{
  "router_score": "sigmoid",
  "balance_bias": true,
  "init_std_router": 0.0101,
  "vocab_size": 8192,
  "rope_fraction": 1.0,
  "init_std_o": 0.0,
  "init_std_up": 0.0201,
  "optimizer": "muon",
  "learning_rate": 0.00411,
  "lr_mult_o": 2.0,
  "lr_head": 0.0045,
  "max_grad_norm": 2.0,
  "doc_mask": false
}
Below are experts of layer 2 (counted from 0) of a mixture-of-experts language model. Rows are named gate (a neuron's input weights, with its number), up (a neuron's input weights, with its number) and show model dimensions 0-255. Each number is 500 + 25 x the weight over its row's rms, rounded and kept within 0 to 999. Numbers have three digits each.
Before each expert's rows: a language model's description of what the expert responds to. This comes from a sample of Wikipedia text that the model never trained on.

# expert 14
What it handles: Verb stems after auxiliaries. Verb or verb-stem tokens after "was", "to", "and" or a subject, plus decade prefixes like 189, 193, 201, e.g. suc(ceed), served, beat, defeated.
gate1:511530467498537471512529478524513478515488494473535473534469507466485523486487449470523508462487472540532482535520492516514535503475496500479475470496492479484530466470477477484469459507518468492464487423486486484553525513511516477518474481467506521540542483530520473473501497510548478509490472495505525492486499511506499517516514511463465492558447512473524489513484548475483510500494489521454486498542527488499499522526502475507500506500507484535463476517460545478504513500488495529519530531500502510532504503495430504472515520481528524484504467455492554518455509489492543474477463481451442510516484486482467526454507485478498523500475511502523447490520472511519440468473464479496504503523458518519478483490528509500506549504492502454516495528495486515487517473505499
up1:476504508504522497481490518511496504475504497477517492525440530529544495457492500475535433462462483490483474492510493504518503465491524489503475495481541490536517480498523481517503472488495499491503517482530487514512501508486518540503518435474522502467522465487476436483489488506515504528489524495483540475519506473514514504517526507445457500510465491547471540480517510500499534522525533481489519453473495525550523518524514504494524485445489491462504477502465512494505533496532472513517568498508523521476512495479460497503486509526528501544521504446437555530456489536472515482506494478525499492485515510498494501472516511518514504502481498463573499540470470458528453469499461490505509521524516509541507496493544493505510507515520520563502493475489512527553542509521513

# expert 9
What it handles: Word-initial fragments, dates. First pieces of longer words split by the tokenizer, such as pri(est), Oper(ating), fac(ilit), plus day numbers like 22 and 29 and "July".
gate0:473476518509470522476468496526474484498491492441465472477472475470446537521476475502520506517522536536494541451492506480522494470454500479538495504463480494500458490508460477533500514537507497525515466479528453459495492504498540493500535499544485501505510514449507475510443478481488503504507538496499481436515484463491481531519522497454549547499460496504545567520514489498518509471524469485475522508521532519477539547509491521524482525526523497494490521487524520469466528524513534467547558477502488498465483501523518501470501487525530506503552496494505489537508499547450533502475465513530495524486529508501511522523487466504513531512500484490530527517467513479466477497521512524504524544498501487486509491523488500490456465482503519548489494512483507472521521506483481
up0:504506462527530506475501490468534519503478518484499535500550494507441502480489514528536499520518456536484541486531449514538573577509505513500512528502508465451498523473501533531525501514498474515514473480486529467519478448500538543495515534506514497491524483546445504480550538541469505502516508498505554512484525496493462480489508511491478475519484497503512484502481526496549524541517498533510466500511516517513475474475527497490508499487475500528526525507478527485495474490555474524487522519459523546528505462481540480541495510496508480510513486453510509518496509507497483471528484487476517507518521457512485513535476475527512458492460516528486477512459540457509476546471461481506477519548521488505498536496505502547471497491476509491476521522500504483510512460485507

# expert 26
What it handles: Inner name syllables. Short middle or final syllables inside words and proper names, often in quotes or tables, e.g. s-om-ewhat, T-om-my, D-ut-ra, Ben-field.
gate1:489497475499485490469538458482469479480521526505524502502551508489505495476496502496524520494539473478570477507483502486483481450453515501508509500532527470514459546552465507535507520490512472498506482458414465504504508470537470517485514487485497489489489516478493463513529494485525471485528493510471494497491461509506508485465472503508468489510501553481532506495524498501503530535493464539492480475556522515486528527520492495476514507492504524522489478484489523456467447524501456500526497474498494520522534480528488519519468505562492471539515457467482543538488499500527487554453492491477481536528508512501472534510480487526515504471514491535496496483497478459517487547483526529508488524524491517523523473482431505506466491525482480509560545528504476519539500506487509
up1:538471505523522510490516488531508502492501506489514444452462536469441531496485491514505498447483461508510464487524535506484539458486507496522516508520479472523523472523470506524504514525478493472548539522519483502509452510488500459512493489451541479471488508513519511525481515489492541466510496546487466513487550467518546505468524497486504474501496518441498551482513467494550544473509476519485507478561501501439495520537454530467482533494502494492469507520506507503491459515491519505488494497495509501506522496470490509503455516505505473531491469528529519535506475497515482489451529524503545521511510501537483487541455501509534483501466535504565486496472475492482476543479527493509465496477486518487512490512515504514487471512508529515471525450465533524500488496560495

# expert 5
What it handles: Mid-word suffix pieces. Word-final pieces like ator, ene, ine, ation and digit 0 in tables or coordinates, as in Sen-ator, homog-ene-ity.
gate0:490514503508547498488474457504537454489479512506534493511478501496465495475486489501535470534497477486455553492472517536511488500568494526491522453511468496444475458515491475475459509516497496508540519473502499488497499476508469490520501515514489473484477508447529539515578487491483484522518476485488520461517465520524475488522523508530483497525485513533538529462440494478499508488475531485504481479505539463474499490524494512515508486505516468543508490501552503489480510525511476523525502492523516461464469494539514509540495510514521500506497485492510510515465527468453525485489458491469501484505570512534524528497480497476510501497519484514520504507483496539510488524502488467538548490450504540507481509523470489503495530496538567502476522544507478424474501527514517
up0:511485514484466523508484535497513514484504474494459498494529491497547499504509491486461532496513536516559465508492470461493497490451503465510510529472530528528501552512486520508537468502482509463464491495480499496501480476493541518487498493480483516499484484547481468498465465520533499492504487523492479549506544502464512503458461479503520488480472499475486478543532504514510504488486446496481537529493455506498502463494525512494442478507494506469575525504474512519534521468479510503468475509471477507503537482462528505494474481509486560467495494539462471487538473502553447500492493525517533502501479496450483475510507489489497490498495501478465528481483503490518502455510467524486474532528498463509487485474510522510499494496446441463518492461512518597491499519512489